{
  "n_experts": 128,
  "experts_per_token": 2,
  "n_groups": 4,
  "lr_router": 0.000861,
  "num_key_value_heads": 2,
  "norm": "rmsnorm",
  "norm_eps": 1e-05,
  "positions": "rope",
  "parallel_block": false,
  "init": "uniform",
  "init_std_qkv": 0.0404,
  "init_std_down": 0.0,
  "beta2": 0.99,
  "lr_head": 0.0139,
  "doc_mask": true
}
Below are experts of layer 5 (counted from 0) of a mixture-of-experts language model. Rows are named gate (a neuron's input weights, with its number), up (a neuron's input weights, with its number), down (a neuron's output weights, with its number) and show model dimensions 0-159. Each number is 500 + 50 x the weight over its row's rms, rounded and kept within 0 to 999. Numbers have three digits each.
Before each expert's rows: a language model's description of what the expert responds to; "gets" lists some tokens that make up at least twice as much of what it gets as of all text. This comes from a sample of Wikipedia text that the model never trained on. Tokens count by the router's weight.

# expert 41
The abbreviation St in names like St. Louis and Steam, plus space, slash and short pieces like sc, etc, www.
gets: " St", "St", " the", " ", " sc", " Sc"
gate0:515487510528491437538416417451534624601482534548478522487438438434521515502416527514480574532420532488582471562466483494519522510533526506545518552470421516569503501531532655587445520454546549482467528501466487521587517532517512469494504492491537439553560551620535497631617470564527461567593494563588486489490549452446532490570502440450494512517413507376433503479536411548543508451515447484546568527557514494548463497479592512545470444566447462435503496479494481488520551575580488
up0:499507476548456613508600547534483437519525478428493503526563580555491485528598417442501493573537486514440475532562522488337543534437463516517488463417588545455523498477432387429538484497461437587538497521539525569517517485541521517533484470511500561488509501398502558452475466506416560478442424506448462526524460562533483574457421511584450492566552541544513515488589511507476513631492581536411477495461534445485478476505461437390524466486527557417466403570452446460473519542438483
down0:448578504492478486573473505470434464473504499543509493461505527492589458488455528550392445455549434534474509546442451458536480501609460468559473498373532463492505456395495417531479423478499534430504517457606511515486553480453504428523517564514513551492386501569551478443462468483511548579597454560432453464433583511569386514508504429481527408474429519526532457478443510495510481498434570439524377536549469559485443541437495480491623489584533505507512567472525511441471486585451600

# expert 15
Subordinating and contrast words opening a clause, such as that, where, while, however, although, meanwhile, and time in At this time.
gets: " that", ",", " where", " when", " while", " However"
gate0:508453474518430374528515542492478445529552508482525484513393524501551463522511553523556465510497493426484538377509537458567534514548486506451482504451486610533573535440515465513559509425399481549375425525463491503466428454463589482443443589495616599529459476485552532569537511535549460569568435611473441523574458447466482389500484455451502493535501532490470626492463439541562470496491504508496489456551512481566487464496497452470459526512355435457530490535447533458479503524593427
up0:547485501449552489530506471537480509526519535468507548541448496509693428556426556470455479600474561418509550561546479532454521392527479433432510557505427617450492511450552509514456464436521517483400545478602517502550546485621493524482495597503511529463459497430475482521456471521447524458513518572367556423474537602498490535528550540424504567429469475547480461521505439581439523507479479615530473439583607507515515491488506474455525507451474468531532483499474534458517572481526405
down0:516521506520545394404534466555528497378595497493603559479562487522408520521523519464455529508501561534496452464491506468418532520529541500525419496490564395513473442519474513447530479503476511472398526594516485488524471533549577472395482502447521552561453508541476571554526577576529494505502609527504441485443437556420515543530477405511538475442539542477514540469526446499457485465463426493447568449520578581460537462489495463527428518526581439513583608539495507513450622534535648

# expert 59
Adjective and noun endings like -ian, -ical, -ology, -ism, and religious words such as Catholic, Church, parish, bishop.
gets: "ian", "ic", "ical", "ary", "ism", "ist"
gate1:368474592458468461453505577537488482429463541465512431503444508500381540448489474536549421461483473469492576602475566514454445474487557459493486466489578548548527486513540568449437517414469466539513481548482551432521490508459485560533484579598608556501502484539449522426488522524520524498495437472562559614451500443557562424427482424432480502481437508391505482489507606504484358446503496524428519455469473508517431503513498476605540476604469538526493475540423516488464538500410435
up1:515496419447468487534480486475519545482485553548482480415455453474478548467535567568581539534462439445556504561469529514520553503483530461451546470472545470491495490529575432485475564514482462504501488477615495468386448540554570476570534602524536502577492502532489519364550405551531475509548585466500477564512525588491430476411466443529489511481481517362485442544524529478515521543471480417399466462533481507521482577435398462635558498506606507539566545570419515489560497603507419
down1:552473493530532466437438588443511508458508469526558559425549457453430535516503443461501409467470492455453524470471435553429465479371540446442451490543511485533468558406534399470453507462454451510363485485557499456527472550531437474539489478553564539527545524557509434466552424502482541487469552493554563614534551552552438544441457536475498440447444491569542504446458548438527461550435524423484495611543523580536573486519457528462531488383497510458572542469378501458597511491549568

# expert 60
Single capital letters L, M, N, K, D starting personal or place names in tables and lists, such as Luka, Kerr, Kovno.
gets: " L", " M", " N", " K", " D", " S"
gate0:505352472429548410514481531522504515557444459505496483489439509414468502480471527488482534469540483499484447444505515529485502490519485507446450571485456507480516542489545569545407395430591480433520514496564531554432503518604432480526472475457450419420534508475610530443422522518432568505385596560526491443496612484524504564440424563504433530561473478548496490432524561486496427500502513469491526520613535577512428493591436451517449518482532487514555556441561446515401559615515473
up0:627537550462552371503460500574500478491513508516573454476506441565513639564504603423479529438476484471495493520592491578475603584524442439506506485489492461468484567467486422563477425477513496446557477515489565413567477527510500503437523493499419429533442496546573472476431502413549463511578561442508548546573499550444595481513377452462460564507486577565601553508530521491459475457490479552469545481464518511554556441512430488448524440457432494502543525513525467448415508473429554
down0:450538427561480519481461484550500575547462552522478378403453488514482482592397484470543519515527483425450426506546458502496621535578459501560480493455467504503432477464546433615450458571381536550535503449542494573489542492498594515503413609538404480558537535479492462473483534458514444434454524614524484468532546487534439484514436551554540478387554483455463472463509519474505570457466460436543560540536548558445510492530523437440458510491508504496391538428469534491524513530618571

# expert 25
Conjunctions joining words or clauses, mostly and, also or, &, while, although, than, as in Bosnia and Herzegovina.
gets: " and", " or", " &", " but", " even", " while"
gate4:480581491507536513529527516437416467561564569492522445539514456552361469496415542445434489535491460423530519438575466503526491469496485461490464517451453510446484467448531578538583480500426576517558444495582520514492451449417492471468505522456481546489479473428501462523407522475546364474529534491529460419577543522449545525556507426593465536402509457473536536546552546491510518513438433506488482520492550557505497400571550477554507523464415433527541497509353529464527544404664510
up4:522533576423598553486385486484595564464534564550497539464538505541560528437532423513588431522524545472502422604497496465432556500567487490570540529472494427558508576525469463470422525447438458481445500514483552469438505599470502539464553517460559466456475503503481567413577495542496512431442479375475483630432506478502442536446513620550514469508468538554459540588556471563526446518460551524436452521555477448464446514546515545474533586504507531556501433540565456613472458489501537
down4:516487551498546510465451431444530550553397532546458466487481529453507546499434444445467454475514588508520494557479471508548555379470507483531548449475506525573536479476543480483487526469426534503516490651461508484474596440499503415601556475407479494483505554457523462425437502520462417571419460516474453502475483428513484520421554581513542529594412504431466435499377500504517594345541489444504458499463469396457574482517426557463533481468505522545461527545416491417510574537492457

# expert 11
Final subword pieces closing names and foreign or uncommon words, often in lists and tables, such as ude, ore, i, ville, ane.
gets: "i", "is", "ine", "on", "en", "ore"
gate1:419509577399458527632477419472517422547550437590462536453464465500580464489532476498513554495522480455420446542507637488416548452515434475546333554471480551504432494558539503560466565421570536545497402535554556531437517494504398526474513461509524500494515460466494538517524508536436450561382447482545578469533568514444464510535553480516471462516482453589458539465588486448548451493477474523470534525540459444487570476480437485485498458572478477397443455458448546452467517521550464
up1:488497465574513490518559456468439541478498484450582470555454562524493474474472526473527459540516612520540561445459508498581534572550479508492541474406443457499573486429486589391574440598537456477500556486491495411437466537528528591566535503520445517495460550565583419552515484491468522516523515456461514496417534492480494412605459519555567482449586526422514526520470488528476510593602599522443563502441499566432537580448529499469474543432452535488400420630440547455492538469527480
down1:522386434509461502507517506585549557533437528511523517482547578462512413535523558519540465404511485506532487543465532557462505500618543449547487503492546521467528513359516394479434498578453519505473544549433469507491541489492675623466489514504395556503456480565432590509469632477529523496477467540509522424572485471519544525427554504458430617460567581460512525546510546515466485485516462491515477488408471513503539518500451565453441510506444577490488498496437482562397425491547492

# expert 3
Commas and other clause-final punctuation ending a clause, before and, which, who, including; also where, while, although.
gets: ",", "),", "\",", ".\n", " where", ".,"
gate1:487423474509442441472469587469545487562448475539518519440459509547543509472447505476449493512507508521536442566519604452510481539624537459506530501473516479487607410525546472542471563427423528534534547472494456525514590526455489489577604419495504506498435491448540488451458445508502549570526427557544508425536386511542493492456495599452501576535487606525537445561469425519481461583475449426415506465594484563429407434529516448470462531559501359522477535530423468416456421508466494
up1:524437505533528517385529551482550485540499427516547427446479451507562432455406511478461460443560527430594513536513580438536468579485515492526565496575521468521616401531556542469505482446414512556554516604565437492608529500428460524558510461480414446491436494425495515382429520571552500530468465547436510476490451473530474529414495572495449586524494533560497430576493400508487397481528488521433500522547462479466440450471579428480509530579541423535523496517475445433539510479507554
down1:498487509480515486494532552486524525499397595431432604588445509527576477426469489565456457402489513471470487472520578472455508487516555473551503531441556497406501512565487429540445422521484489467439441506448447410453532452548522466461545529544506430579577514478581510557508557560531515524507488483541467402514474534447539504575519580551536462530468584485570481554511503438491561626450606584555462546535602562486524480482450520527473490497384494509536487410519520483463402410471400

# expert 61
Opening consonant pieces of lowercase ordinary words, such as s(ending), d(awn), d(inner), sh(ave), fl, cl, th.
gets: " d", " s", " l", " h", " cl", " fl"
gate2:476474584463552537481520411476533446444514454493554573546511511577521466519491454512573408430508485457582450479486470481475513557506509482485458393529498566560523528622530531519530473531486594464451517463522412519576468522418392417480489578528446508493526502555536472492504466509478589498501506499511496520417395542523543439504503519375473576550551595534509486487499593447525562379540470466467481494538457420462428501548556475499622477415533441472560403493528585527535583533527553
up2:466537464590428457529515619495437441447471473511483527477462521495476437434445439440485479524505485522521476482511462418487466538468537416437578564503392441519452480511524452484497467525502437551521493506520501477466474532595508559588552450464547387462565470425483537458465504452476361489532483486476641438475499490504511560590567413574464437455553486611527402456448421503555477480535426515473532555589528453405562452514432543511472495548484545475507480417494486567487473587556474
down2:491397506545526471464489538528466403558537467524446563533468589558477519405495385476475538485524469485526507503513495466502495473452522527531450442568522426555543497559601432511506540485508527501425376493480504498544479531472418438494505432463543482508541581489394535502444452511561527615538491529599510560506561462520560521489620536572497452490518440451569541543444461483449457483487574514413471494398540467405504459474485574577531467496465581528568529425399548583572521489437567

# expert 33
Final word pieces of people's surnames and given names in lists and tables, such as -ović, -ski, -ie, -ley, Thompson.
gets: "ie", "ley", "e", "er", "son", "o"
gate5:550516543478542459453504484540403525465557577426500417491546463519480468498388429525405455579443464394414451450439471490494472507448522472530524446514550495458443439485482507564462530486512486461482477665462602502426466526444444529524474475513509565524525557548475419587588518522525577422478426457503466508501506485500577420453496563533439547444475564624511532525443456509461579520536458512488505558547486565518369438490504525466569511553587453441505534479482465515485468535596546
up5:520460470485451502518465508489602511429448496501531614555519587486497493594570535514590551437579540586592512469501532536519566469533471569482508535460508519479543526591540482433499479452479506513571474427591420429508529522542586537464548501556454470513461375455511508467486477493542458556516582435491471621542476482497465607539498463442535435513554503377524521561557528478489418558467524462580460444437524457484581513478474479562374518440463511575501415460529491457516537497415452
down5:525410515521482429455513537513460491394526537475492451427562450508514531527511495458491529536575569474577553398473562539431491480537440511474549441429518463484470470443474539485431483579459494495507476513475486534447429481512467543516464498520460516472456519458526519549515438584529482412561437534466510499461453415512476569504518401494399541466586635506539685558482528609456505364434485458563410473533423509442492517432509572460489410493509472526487474481486569529438508543557558